{
  "num_hidden_layers": 8,
  "hidden_size": 640,
  "n_experts": 24,
  "experts_per_token": 3,
  "d_expert": 512,
  "d_shared_expert": 0,
  "hidden_act": "squared_relu",
  "moe_layers": [0, 1, 2, 3, 4, 5, 6, 7],
  "router_score": "softmax",
  "normalize_top_k": false,
  "routed_scale": 1.0,
  "balance_loss": 0.0114,
  "balance_bias": false,
  "router_cosine_scale": 14.0,
  "n_groups": 8,
  "groups_per_token": 3,
  "init_std_router": 0.00666,
  "lr_router": 0.000458,
  "num_attention_heads": 10,
  "num_key_value_heads": 10,
  "head_dim": 64,
  "vocab_size": 32768,
  "norm": "rmsnorm",
  "norm_place": "pre",
  "norm_eps": 1e-05,
  "positions": "rope",
  "rope_theta": 62400.0,
  "rope_fraction": 1.0,
  "qk_norm": true,
  "attn_scale": 0.189,
  "tie_word_embeddings": false,
  "parallel_block": false,
  "extras": ["capped logits"],
  "init": "uniform",
  "init_std_qkv": 0.0139,
  "init_std_o": 0.00347,
  "init_std_up": 0.0139,
  "init_std_down": 0.00173,
  "optimizer": "muon_variant",
  "learning_rate": 0.0109,
  "lr_mult_o": 0.741,
  "lr_mult_down": 1.5,
  "beta1": 0.95,
  "lr_head": 0.00539,
  "max_grad_norm": 1.0,
  "warmup_steps": 50,
  "schedule": "wsd",
  "decay_fraction": 0.812,
  "decay_shape": "linear",
  "final_lr_fraction": 0.02,
  "batch_tokens": [65536, 131072],
  "max_seq_len": 384,
  "doc_mask": true,
  "train_tokens": 1423000000,
  "max_steps": 14950,
  "dataset": "wikipedia_en"
}
Below are experts of layer 3 (counted from 0) of a mixture-of-experts language model. Rows are named router (the router's row for the expert), up (a neuron's input weights, with its number), down (a neuron's output weights, with its number) and show model dimensions 480-639. Each number is 128 + 24 x the weight over its row's rms, rounded and kept within 0 to 255. Numbers have three digits each.
Before each expert's rows: "mostly gets" lists some tokens that are sent to it at least half of the time; "raises" lists some tokens whose logits its average output raises strongly, later layers aside. This comes from a sample of Wikipedia text that the model never trained on.

# expert 20
mostly gets: "″N", " —;", " (", "″W", " MPC", "″E"
raises: " ", " —", " –", " -"
router:161090142100163142116126119138157151110092093145118097101127109106130124119105105148136132122140124125158102115127145102171091081111146077106160098101118088152120146123094115162138136102124170086134090095110142134130131145113105129137151154131116118133124150138129136115192152090085149140172116067102133147102120117152126126098100081147148148126153129076139081123113115168141118090119112129128092100103093116154130086141100139135103126132172103103115109100094115153155104119135110
up13:108066125126191135111129114133120119101095128085138127156159146136137147119116152162164151145164087115100123160123075088147094127069127114103138115143110127121154132131167129091124171126137118150112162160138093117118129140131126151170113123114100044145140140156151131136113147112121125155108110131140118157130093105092129080134090132145109128121148097162101064169141119110109172156127153113142091150106098108105125124117176154143110131122119092137120144143127150160146156163146167
down13:096123158085135089116097169106124110108168160136171159165113108153170121134120142108118107132148114104063101142122149092121163131084147097163116157061143133119089120123079096141108133120131103158144100111130132150134116119074134160092134136126114139112170145126132181157098179118132089110113128140135145111093143140131165108131126109086135149122134120154118149151141082131145121125157139097171156132102139102179165104103112150148120137143157150093092150168111161160130076116172147
up14:094081122117107113131156074123108140137163142070136122144113135113166104129138134137113125103124135141137108142116138145110129146098098117109161118126129168118129135143132091110072144102133127151205134118116133132131113154078137124136143100120157095153159136146106204158089157120130124149131166117117159104176118142147125121138137091138140133123096128114147120157126126122134153147130195134146112123146127150113111080156137145137132117103160164110091154130145161108110114125097104
down14:165132087139105097098135125145096106115117152124149145154177144160133141112126111092131175135146167106131170121144094147145133114123109123163106114133118117124120103139098134150161148114102106094109143150127114112140124170118125126102102141140095110105146092119097136163124124192119108115126137101124123126133100089115104107117114133129099110103101182106091149116124097169154090147151127107113114157124115146107118180088159127120117131141142096136144131098124149149156171120124105

# expert 3
mostly gets: " with", " when", " where", " on", " against", " before"
raises: " the", " a", " some", " its", " all", " his"
router:083131167128157154083165086179138134125125147138117112115146122102150105115085092170136158124170174154119075127121133107152142110088141123067125084129114072154165148133114130134114137100095206112057114127097148113109125162106120100112138134132128128114102144127084144094138095098125130153145084123165103155117059115155145134154112064124121132119162161082111126109113165190133104102135086140121084125086115158149106113122133120134094136115155139121098135118089092132157123141116090
up13:122071097108139148117125136139158168121145100155091116094107111089141124054141149169128147156125164125093105138120115132081137149076143133132095144167119122117084156124166098143162124126101147130113126133145122099100161138115097128147117152157105142114117140113133156145084119124119147161132116133167125140174124166081127120120143131169110134131164135172140113101078130118168099128119084123105118115117093124146154137114147137124107125126124140185151092149140152113147165117058123
down13:152144149147117130100107102162112116129079122117153124147168132144122159112154125154129089129132119121120153139116133138142135152137134131150139117182140148109149110178118158133185152191117110104154086155118134081116150144107165136138121135082145150140113127147099143096130128178091090110166121112148164154083117165112128119147110127079108085138153168088137138153157156121116156126158132096116154063149168099128166105138141165143089168130097126135097164102087099122163134138084100
up14:148136128141119129154106089089095148130111178185134098148145127159135105150154112121126162138133116102137179113123097140155147153144074117142164135159113168148135140087156102142130113147120086118150151153130151075138158153120134164150089119091166135122141128136146155107123183150150135115121090132100103154138167173101162092154110124168101143119123132157147116103118139097096118157107130113089144149104133102134085133134160164144152151101106133129165120085092152156095112122169145
down14:139093111117139160127107116145172140168135129165126124093127155127134127133142132049102161082137111123127106119109129141102102142121114048137144103078113141163128148162101133153091145146156132167122118106167120119107101130136174138115110146146101141098169167117132164167110108061149138147142162130091130118115176099100101145153142145117147112168156111083149166105123127131146094137142141127106101105137095141182144118155151093115147139115154120161118126115101138178128103127127166

# expert 17
mostly gets: "ations", "ition", "itions", " Order", "ities", " %"
raises: ",", ".", ";", ".\n\n", ":", " |\n"
router:117089150146154146103121074154140118137086103178130115125132156112192112123111087122128140138158182141101093140145146108124108108094121084116157075126128081119149155111141114142105135124113200113099129152117136142105114162095111138128134134114119170139122144120119111075143102121138134159124102129159097177111094122150117134105089095105163116112134161093130130095125141170161107088135098082138089121141099160190132138094093127147072141139149129131115137118109141120147101150150135
up0:117096114126146140127131136115156139183065114137156153109108167098131153145132160151146131139117141121109111102125123115102085119112133128115148133125165165142079135157148138107111127159131164126140123131164128104151148075098142134105111135157115145126119109174093160124139117117158105134123177135106095057143105145133123131162102124105157123131132141136150158034120108145155139123095144141097172125166113124102153159131140134110146156105130162077109155149143119160100125128139130
down0:125098100109095136106125119136054132144111152148095151145148116104125109107150126099125126122095112112137114121143130131126104069153099121152123124124089118149089140125156142135160133102169094154154129129094166147133121098162140132153147099093097098084145095173137142123106148195144125096125156122095110121094119126112173123079135154182138150078102131130180130142128128109103128115126116123116132083148116145152094168073106142157129127129173131160147145142099070081137135127141106
up1:146095124161126113133133127066115123149116110146111142130128090100101124111113137112139105129078121046152132158110120157130140142147058121173109133114146099158169127120106114122112120091141093126142147115102116171123127143120158156150112145101099111119147127130124130075089136128139119118107133135142171124137140096126110145139131152148122139113124171121103134130131130193127176127111083174085157141136139155143119156127096134132124151115163137133138124120105132166119153111090122
down1:084142134146151157080120113139099148146137108151144129097142081133134123126125136143129090118114128134102142135094147151114126083141105103135090129109118089189157105102121119119152192105118086076115149138156153115110128097140153151100142146164126134138144074139146105091151153130118120103117131085175141088091109129129129123101116185131093136139142108106139122132176102090132147104139120108160092148133098121134107103116131140226152143118131159106114091075106139110120109148181122

# expert 21
mostly gets: "\n", ")\n", "==\n", ".\n", " ==\n", "==\n\n"
raises: "-", "|", " |", "There", " there"
router:162146138103131161099162095127114147159108120178153105090143116099140100106084120126124138120115144153155116134111115128112116108136149095132150105139149104146142149148114108170131136114114119114135067121117152122124129148124105134134117138132111137170109126122097092108159109102148135131144112113137125142140094119146109144117098090129133171136142113074135109115118154149132096145169083128160094114102105139134119100153126091134112166120147110117124114097102120066146126156117118
up13:119127124116109142140143106160145131129109113143142113178139137131148120077122078094111161118107106101153155132150094148126150130124090167108108140118118166119162120142067097061127142130122157127120103139148123140119136129143119161148112138081112099158117118157151096088144135165129131112127164100118095117162131127132120144162115095166140128083076083113154109116139126108097147169116152137115169102110123134124124155120131146103142119137128128137125131124125117099125118136130118
down13:111147066099103118144131156142084077108151133154080114143154124125151137146103125141098112119139135111148097141127111155165134097143147142118120139152118123083111129099122151129118155148159127141095121131129165161146119144138098138121074119150156100141170103125112141127106142122113138092141042137138161141140107159112110121114116091107138133110155140141084115113115181111149071116163184096126154145095170123111149102168097124133167122111140126174109085143127112134138147112144127
up14:155064128116142145140086132085148118114152108122141164107130149112154155114127098157116090184130150116166136129108103098116143139136112122124153134107122107118091151126100114096133124145109108129099120122127164119117140134103133106111079123095114153157116102119102095111069124138112088091126124107128135167134134131103109144092110101125118103126128139144127121122114068117081150164129102174103162159136106118107171129131131090074125157157144090149115106113135124146106131127106144
down14:119155091165138130110124128127106135127104111138130128175143163066129118126138161136137124122074139127172170179133131117146138102083163134148115111158149099127076129146161146138134140144156138187116131147133136097082155151107142144105085118105148138126135121136109138108120155160141166112144123115114159143123120172172113131160116085134120113157114137161144158132141137129128111143165100152097132080153113075148116100141069116117092147111123124141128105141138153101110149122118113

# expert 18
mostly gets: " As", " so", " become", "As", " became", " considered"
raises: ".", " of", " in"
router:147139166112165146130125092141146152101148114136142078126160082092148142079121141166111107134153176127124084126128129125109112087088143099128163088113118094172157135132113151133107152086111138118109115130085139134124099137114109138091157161123153135146136171169118115106158107110102172104156088095120134126115097101161139127111090065124131144114153143103128139128121128167136099112171114109137081135092112144178110097167107110127096130102154140147116099120102138146099151123150129
up0:070113154161173146159110139143137130139162107107144145126124160117144100134123156178139126102125121155125150117121129145153122106148095120103105102080103141113155121157157115154102116145112130163146164120120096144075076104135181113144120110117159137143120091139145119097123114102118131131143164141128152106136115140114093105131118106105119092135119136111151135105114118140144162138123139138126129142134125159161099136190119144150102094044127138127143130122149127110158102119119175
down0:152116102126140147128169155124182145100100144081118160164163164086134142128090105131147094129132124091123139121086119158122109145143142119120157130108137119107205114151118089143161095125159138127100110100129133140102094098095135143140175144166137100137158125137158119110110112095136125113124133164134097125122106155140153143144120143123148103167131154066134110127111125111140130161155119118104126106126151120116136129107096165100089149131097114157107105148149134157112133172123116
up1:119170128100133117105098112122156127104128129132126164139133181081140110116142148164116144149126171149135136143147094133174120095116097119133096135125108147130109127137124107119137125142123142111162166107135141119139116126133142135065116170117114128149143111118131155121095108137104142120141122144149104173114088147114139119121149085106146176117120137095106098132106132096124107101145132135127127102136111111096157129116097118119141126127167152137136112095108090093110139094154133
down1:129115160160125128116096078123115126160098083149058155136110117123108131118109140080150084123111124165160128111102117146148153145160110155134139122140104157116123105092111101113138156156178103150108102177115137121116090136124141160167084121133131136136151121132108146142153123147139121159125164123126124101147125156137115129131127134136090099153114156157124122085133113093155122117127133079127111145129149101090127118129117102131097114147105115117117145140117169126146127112133117

# expert 4
mostly gets: " one", " David", " One", " classification", " James", " %"
raises: ",", " (", " and", ".", ".\n\n"
router:113133106097154155087153110172133140172105121160132128088160070124141107091099135144123141141131161179149105166155169125136120086120153103136130118115125135136130155177159102190180142110119139081129124084119126101108109131087147122134135109148094141112131130171124125117147120085118142149148087103155119138133102127178168138073089089114105135126137187081139139086128124185103085134164091089129117147134113092171114098112113129138129158108146117132127126121146122103140092137144090
up0:093157150118170141104127168125156157134125131147152121111111150116160107109154137098122099127146110157115069119113139126123140137134135122164105106145107100138082109161136118119124108192130129138111157096142164150088135124168161140070095153112113141122150135108143099176114124143114152128123093126120128126175138116149131108159145118138112168151111133151084126147149128131139117190148156089091123089147110136115131123130175162100122125068120108112138150113133092143157093119167140
down0:131126105153125129109145113142148125141121145112162139137122128167098149141132117086120125170159164118126099145125109120073138114129124107140141154133150109115122136143123137165153106106118063113134142105173114146150128159129147130169133112137099134161098113139131120138125100138137134140133169149136153125093107102116152140094118138117116137111108119116091119092107128146148117150139150148126169103104131127167154115101151153091137125131171118118127113168164131101116178172133128
up1:111162116163102127125161129180154144126129137166161117120145110136109098166090154085104099134141100137103158138095141123123112102106141150130126092107134146128130159116181128146169167105159179148099141145123097107144143160096128159161118086124113151114113187142132105099153177141176114174134117100174109122141110113103163075114125151166114132098134133102128165114146096086134144103135120153145133157126173100125150178163136114076108125154145098162105137135115146160147124129131102
down1:147166137124150145175102132125100146105107148129115117157120125112122175138060104110119097121143107157123115114139120137112133106170127115089117165124137129143078095155110137115111099127096092120141142139184148088140142169155141160133105147147137137081105068159148133141148132126110125123126100092119166179139078146120125172128154152136125141179098186114086072105119153129132138095161120142111130132142112143157106091123134108144099144115121091130134144116084150141172095106156126

# expert 0
mostly gets: " some", "Scientific", " Irish", " highly", " Les", " stories"
raises: ".", "),", ".\n\n", ","
router:088109144105119133112130082160137151141114144148148097123163136135140131114092125129128116130119163155129102121111157089128134137120117086084156115106146120158122135126093124146147147139150154118083080151100175130138126149116098104103167165142121109127109152118153112119124117085159181147135112134146118161096122120151131147121115091101136104124116183098125107132128116131151113125128092139158138172066137086154094126169094088141099167141144113101108090130101083108138097132167092
up0:109132106065119103148115128096144156118105134137066102163134098132141120146127118092065081106141123113137115168112166138162134149134071119156153146124162147086114108118111165135098123096134070107077127165167141123121121146112134098137104124066130115123115091116124177149107144143144087142171140065141188144173119145121166125100177123096191130101142128127137138152127105088110113155129120132125100134140119129094118145096151136121121121147112147117149138138111119128110117093131160
down0:129155088123145123125124108156135113138115169131133171078112140141123093152174088098134109153129147111123152162149139156148108102180143164043135139138138116110134130179143109133112129092157120099165153142116127122154120144114158143157138117148131101098122115135092135160103083160155117093141106116129100146144116135111124126115128081085134136151126136127143089123183124155112128084111149124109162131099057115131119063107138132136159095127139100076131092127155145145112094099056112
up1:145113085112136108141143148143156112158113143077102129105147155109104151114115140141140120135137133122151113111116141121110154140101085134106134131172157104126103150159100135084125135137143140094128132143128111139135138091109115103178120129139110108144113126159169110164136099130140088080119119138126114159131087095125127091167160125126143097133052141142148105141095127135130109118118126150144082109112120127091154130104143131114117151133140100142141149137126118113099110136135142
down1:164147136135083110141102138075097113158120062135085135153125135120106088144087114128120136105133156106130087124126142124124135144155113142147101096147087104133148107138082096103119097125149135144084153153132149114153076128145152109108108134111115128190125108129141136121122145161150106119155136130157098161173154123087122153075113113154104134101130115137095138152149125100178143126131113101104134077154175144133100102131141167120121103128108140109128087070129127157080156118137168

# expert 1
mostly gets: " York", "American", "ville", " Zealand", " Kong", "bury"
raises: ",", ".", " and", ".\n\n", " in", " ("
router:117135125121143153141119091168139156166133112134157117140086122143166073117100082163172108113124138121116127148190149124126103090126144095141124063084125076129156122146132148168190133130141171094115124101079170134082095182065137097098134123106134142117108119141151106111149122116126154138111098094123087128150118123144085108104106109130126129095130178111151093115101132167121126152133147090111113117080112097140107085130120111142104166087126137115122143097117107100138114148150130
up0:185133123118164110113124134156135149116082147130154173136192132098135132132115141067098131093090119149079138117160101115129102108117136164157161143171085105102149123134157144106186126119134123073101113107148098144172132143163154150151146107096146163083147135111116106150132118152105098131068149114126123157099148164135152123113145099161107139145118146119133162137110131097096179164161100105096145125111113145108162149126139127139123138139139161177135153142113151124129141133134111
down0:174133132103125100141156103120137126129110110102147114124078141114112151145106132099126082169142102077123107200147147120123127189123145104136128161177134167132145148141107146132107105125146126143090155110085150146126117090124126174132146121139119088111161125141142106118085134106120111141133114188129116150164140208139134117113188117069131149088164123175123142114112142120095116137082166187117132078116144101163123143157147099139110175149129088142088141170119123141131082181143112
up1:110080139125146134162131156118177112122139097120126112111154140131160112088126134111138152101142119134167091189123166130167078134139125119130138145088144119097123137089137120178147159115075127135095147138099103111106161125109104168129126114104109104099131109122085145133120083119139173124128137147143129069147134150124097110130110134090162148118173154129124125107134146130135147175091164136152158125144151112161115115153157109090117145127085192103091153133108110141124128121111133
down1:145153110110147157101171112114149127140162190123127136117129141140171147076138126096132122117125114138131114106115084115102156113133066107146124132156143119139139146168125123168121135157136118117137095139162135135164155098114164142145139130107112128147120116090168173091128137119133154092118108155118144104130101119129133170129161113095152111086126160068143139189137121104131100128146172125103083154117161101138114146114128132128173133165113122149119094170121104153128147119117155

# expert 2
mostly gets: " NXT", "'\n", " least", "Species", " him", "',"
raises: ",", ".", " ==\n", " ===\n", ":", ";"
router:128122149136158136113138089148100155139117110174139113099163128152181130125099108123136152149120183136122114148146139126136093118121168102119172078137156092161149148110127084179104116113088163129124147125110121119095114189089098121126129132162137158105122149112133100103147102112106124144118112095155123147117110096152132169101094122122146119088149162116135138101083120156190104075157134109121113153131130150136102113131122097133130174119133138115112113119065110116140097144135110
up0:119122122121115131158127146185143104134139120148116093174142140124132140163080089126054145128096101146139173115143176144118125136099144141123125095126123152126126128144152115156133114073155108154112142123150089143156176190157122109139135079157110094131144133098104101146117165104119109154098139129125175129114096103130121094175089124126124117143124146125120135103094112147088139176121098087112110096146170118134141069116109122132129153160123141104098114106102177144119124094111168
down0:093123115125109125157143091129152104120128121148112121128164129129083098144117117126110168135136149084162129144117135112136092183104144127134108116136106136148162110099176144135134103175134126152147132153097125142092124141145152152176107155147146156139128116156109128101145109124093141122119172091118112103163072121098129120129128164116151107150126101137119070129116163126112125139141119164132107106141126126084095135147093133084128102126117158077130096113111146142147162142116104
up1:083144146139170118193101145154123152108123107079145152082103141122174107139129113085121129153108158096140184119100117118176090152171121129170139119109152156142125127150110127116158112158143119088096160138126108165134125141101138179134141140165132123126106067146108109134157146120131103109091071126079126146128128130154130132145085097129118092109169081122105153103114143095115147131171116097112152134111116127153125062161155139107151151175176154100109167141086147160143130147134121
down1:140156148112073127128164113138139118171117114108121142115159102123132137149077112142103116085103137132105060170119088097100117116124125159133115142093144147083143109101129125119149131118138097139162141119127131101143100073091107145117134121147129125164141121100127111124139109129112148146092137108138159085143138149150127104110095103108151118049139109138126113133109116089169154136130091079148127117152098114111090117129168119161143152100162088155125079138095103120109141161136065

# expert 11
mostly gets: " ±%", " Mel", "endment", " AZE", "el", " Angeles"
raises: ",", ".", ".\n\n", " (", " and"
router:120169127121155154068137075162120158143106125170140093062135100134159092124096091127130102094122155141120123147114180125130122144150138104112173076063129110142142128137118098149146116115120176109086116127100135114099121150064122098107128138151094114093102135154155118085140108066125147143104124085124124131124116132139117147100147137080140126124160203115138110126136100142122074143114085137144154118118116114141084117143079101147134132104170118091106098131111097142165129156158116
up0:124168125103112109111105105156161083123129101124155093154154127139122136130142147142106114162105120095114167133152136150102072154165166139111120119076133134101139159114123153110090136111137139117163090131109156137105173129115117099091129134158142143110155056095166092118097102093135150124121134110110156136144071120122140172088102133106109126095105088146137178181088151102129086133130105110113131166144159138120156122172146106095119131130150116118157134134143123192106099115090127
down0:100082127103130172140125083139131108152195120142113119139107113107123138163142158146114103126128127077112165152071167123143123112139094125158101098137119138113120094140148137122135161147118120156122141106119145167150112097091089114098121100135154142149103131163134157119166120105102125135159174119105177124137148125150128132123115119128135123123102104099129126102132128098089143148154112125132127101115120080154159117145160140104140139159152089085169147138135173140115124133176156
up1:093121113082089129161094169126099194157164092202112149133101101130186107105156124085116135158138096124197107135144167109177122147146130160147126126072125130108138176122091079090111137155109123133128122093120086155113113155205120096094102096124140096126102101125133142161138107110144111101095133168154110086133121152088133116148111129157146135135172115142110143131111117111149059129121132111092141112084160148103098160073164143123117138144077127119160093122124121131140111136135139
down1:132119140080126106131153113091130093170130138162144098171165132127136113125187137145151139135141125112151118142095107140088131087138120099096121129115154146148102141127097152109155176123125145145117124102142165130114089101097104152101125113155120143156120149144141137156103133124106122115119133106108105098074104128103083118121147133143134111110132144135128140167129146098115177101134103119183112141138093115115115119123102147122139156169141147112142132119122191128173186113168128

# expert 10
mostly gets: " LINEAR", " ±%", " Candidate", " Votes", " DF", " Chevrolet"
raises: " and", "\n\n", " (", " to", ",", " or"
router:153151129077198164127140112126070134129138110143152103088138087091143106097142111164150136105121121120166131121147137149130113122139147126131154109116141110186149129129149140156134147102116136096104110101131105123118088123075074118121137115166100158128136125114138109107173088090130168123136128124167111125113151095173108134130108124102120140146125135091143148135102110153156087087140079110121079118091135183150145130142114104129141137105154106103104135135143094141174127151129134
up0:118167132104145113146100114093130116094121140123139163112135135095113100142151121119118135095124116122157110108130150156111152107072090122117128141136140099104167115123133145146150146141131154115131076132144150128175129096148127178172133139170093142116118126132154090151175119150117096130163118134128147144122161116121111105161160111115093142145104116120144126142136105135088166159127151099116149155134162147112111143152118186139116140125125092070109136102156137118132129099131087
down0:139069124121126149122131117181159105148101115133110122132103150114137148140129121158092121111127187124117141138110177159140151131134107107175101108147131170118114098134126123127103145118141067142117124161109134134105113135106179109146145127132142087106174141112102150109128130194138139122151108173114142131137157124115121149132137135101131135160086146080129104148114123176107182144122106110123129093121152099171105146130113122108128120136120197130107126154132133129152119144114131
up1:149136179114148089175134115130116135154142137105132105108155138168138141168179121130109127127135117139215130134124117134115106140116114152114169167121131110138136138133126144101145101141107094140107164095102118131108130116157130122119135110128119128121096131137134131160126143073100131163101164109129119132154145113126135128092100094154167113203093144118121106097146146172115099056161163113161088138125178124148149150143145124127160118136103118136090140117173149131147135123141130
down1:095082116143162159130147131137144132208081140126119120148163091175135131152156174128122123134079111152112162161160118140135160125122142144119158131149138137168127176151084119142104091115126118154092136104110127093105129141154111110151118095139106174148117118141113128109170144125149104116106127123157122136095090101101169175177123133157117129134133142187106090171104155169119137132127178115116159122127153158114131139108154141134152109160113131093129120113111144099164128077103145

# expert 8
mostly gets: ".\n\n", "\n\n", "==\n", " =\n\n", ")\n\n", " ==\n"
raises: "==", "She", "===", "S", "====", "C"
router:143148148106161156117148132117127168175112126148165123102166113117153099113115117149157143131154127161113056138163149089131110047080125096115170108138123097150150145116098107158120141093108147093106119147108171126111134121117098115129112139132140138140107157135082100127170125123138152145170117130116131136094125102164138111110117097159127159142131129100150125128124119177129109096157084091146059130087111119161151102090125112131121137112132094074117108105107126126132124124125103
up0:138129110161150116133164086133156104157105136143158148153126117110112134117116167139112123139078139142123125122094129117161097132161085159091107116130088134129108132129128151149094130116141147116130120090139151121116104138144159131088110125136164120142133112158120128195157113157113142109131126131105157135133090111099146141128156114106108104095132102101142142152155108121105110083134121110112100123180140124126144119132185141099133161096075152099145168095129127131090140108168131
down0:135133200135134130123117139093080160102129114138135124113158134122148113087178209084116127088126135162097104089079149092126114153111113121150117114137165112064117166111105108169160113130157117106160120134107118119134090134116125166120106181131134155133130126114115081131156154117136122124115128119166137120141171149134107153119114110133150121077106145124141128169141136123135129093113124155108136123112106148131123130101152113161146130122124173151029137128115166119124132141107105
up1:152133155140151103129112202132126142151146141129112101137165138143139103054106134107145109154137092100122108107140149117121111139097136148108133165182128155141118167124062141131154094162103127152151146130154127111119126156109118106126142165107135158109103127150132143122183171111129170123163155111126143137125130162111124114161146156164132134153147179146104173136124115126142150135137129131110119122145121121167134170116108110134116138123106129120135141135140112127114137090119097
down1:134120107111183134146141132114140126087110115107166109166118134121098111124141137111078170128133100144141147154158164094093123160115153111092138116139130152178107129147143143146132126135107121133075135144152096094187119126076135152133146120166128135077116161133113150157084173095102117137106149111103151132129133133101173125069107127133163100162157108135106132131145137138064157132149163135157155119088131110158100128143121138141115151139164126086115135084138132121139124134124097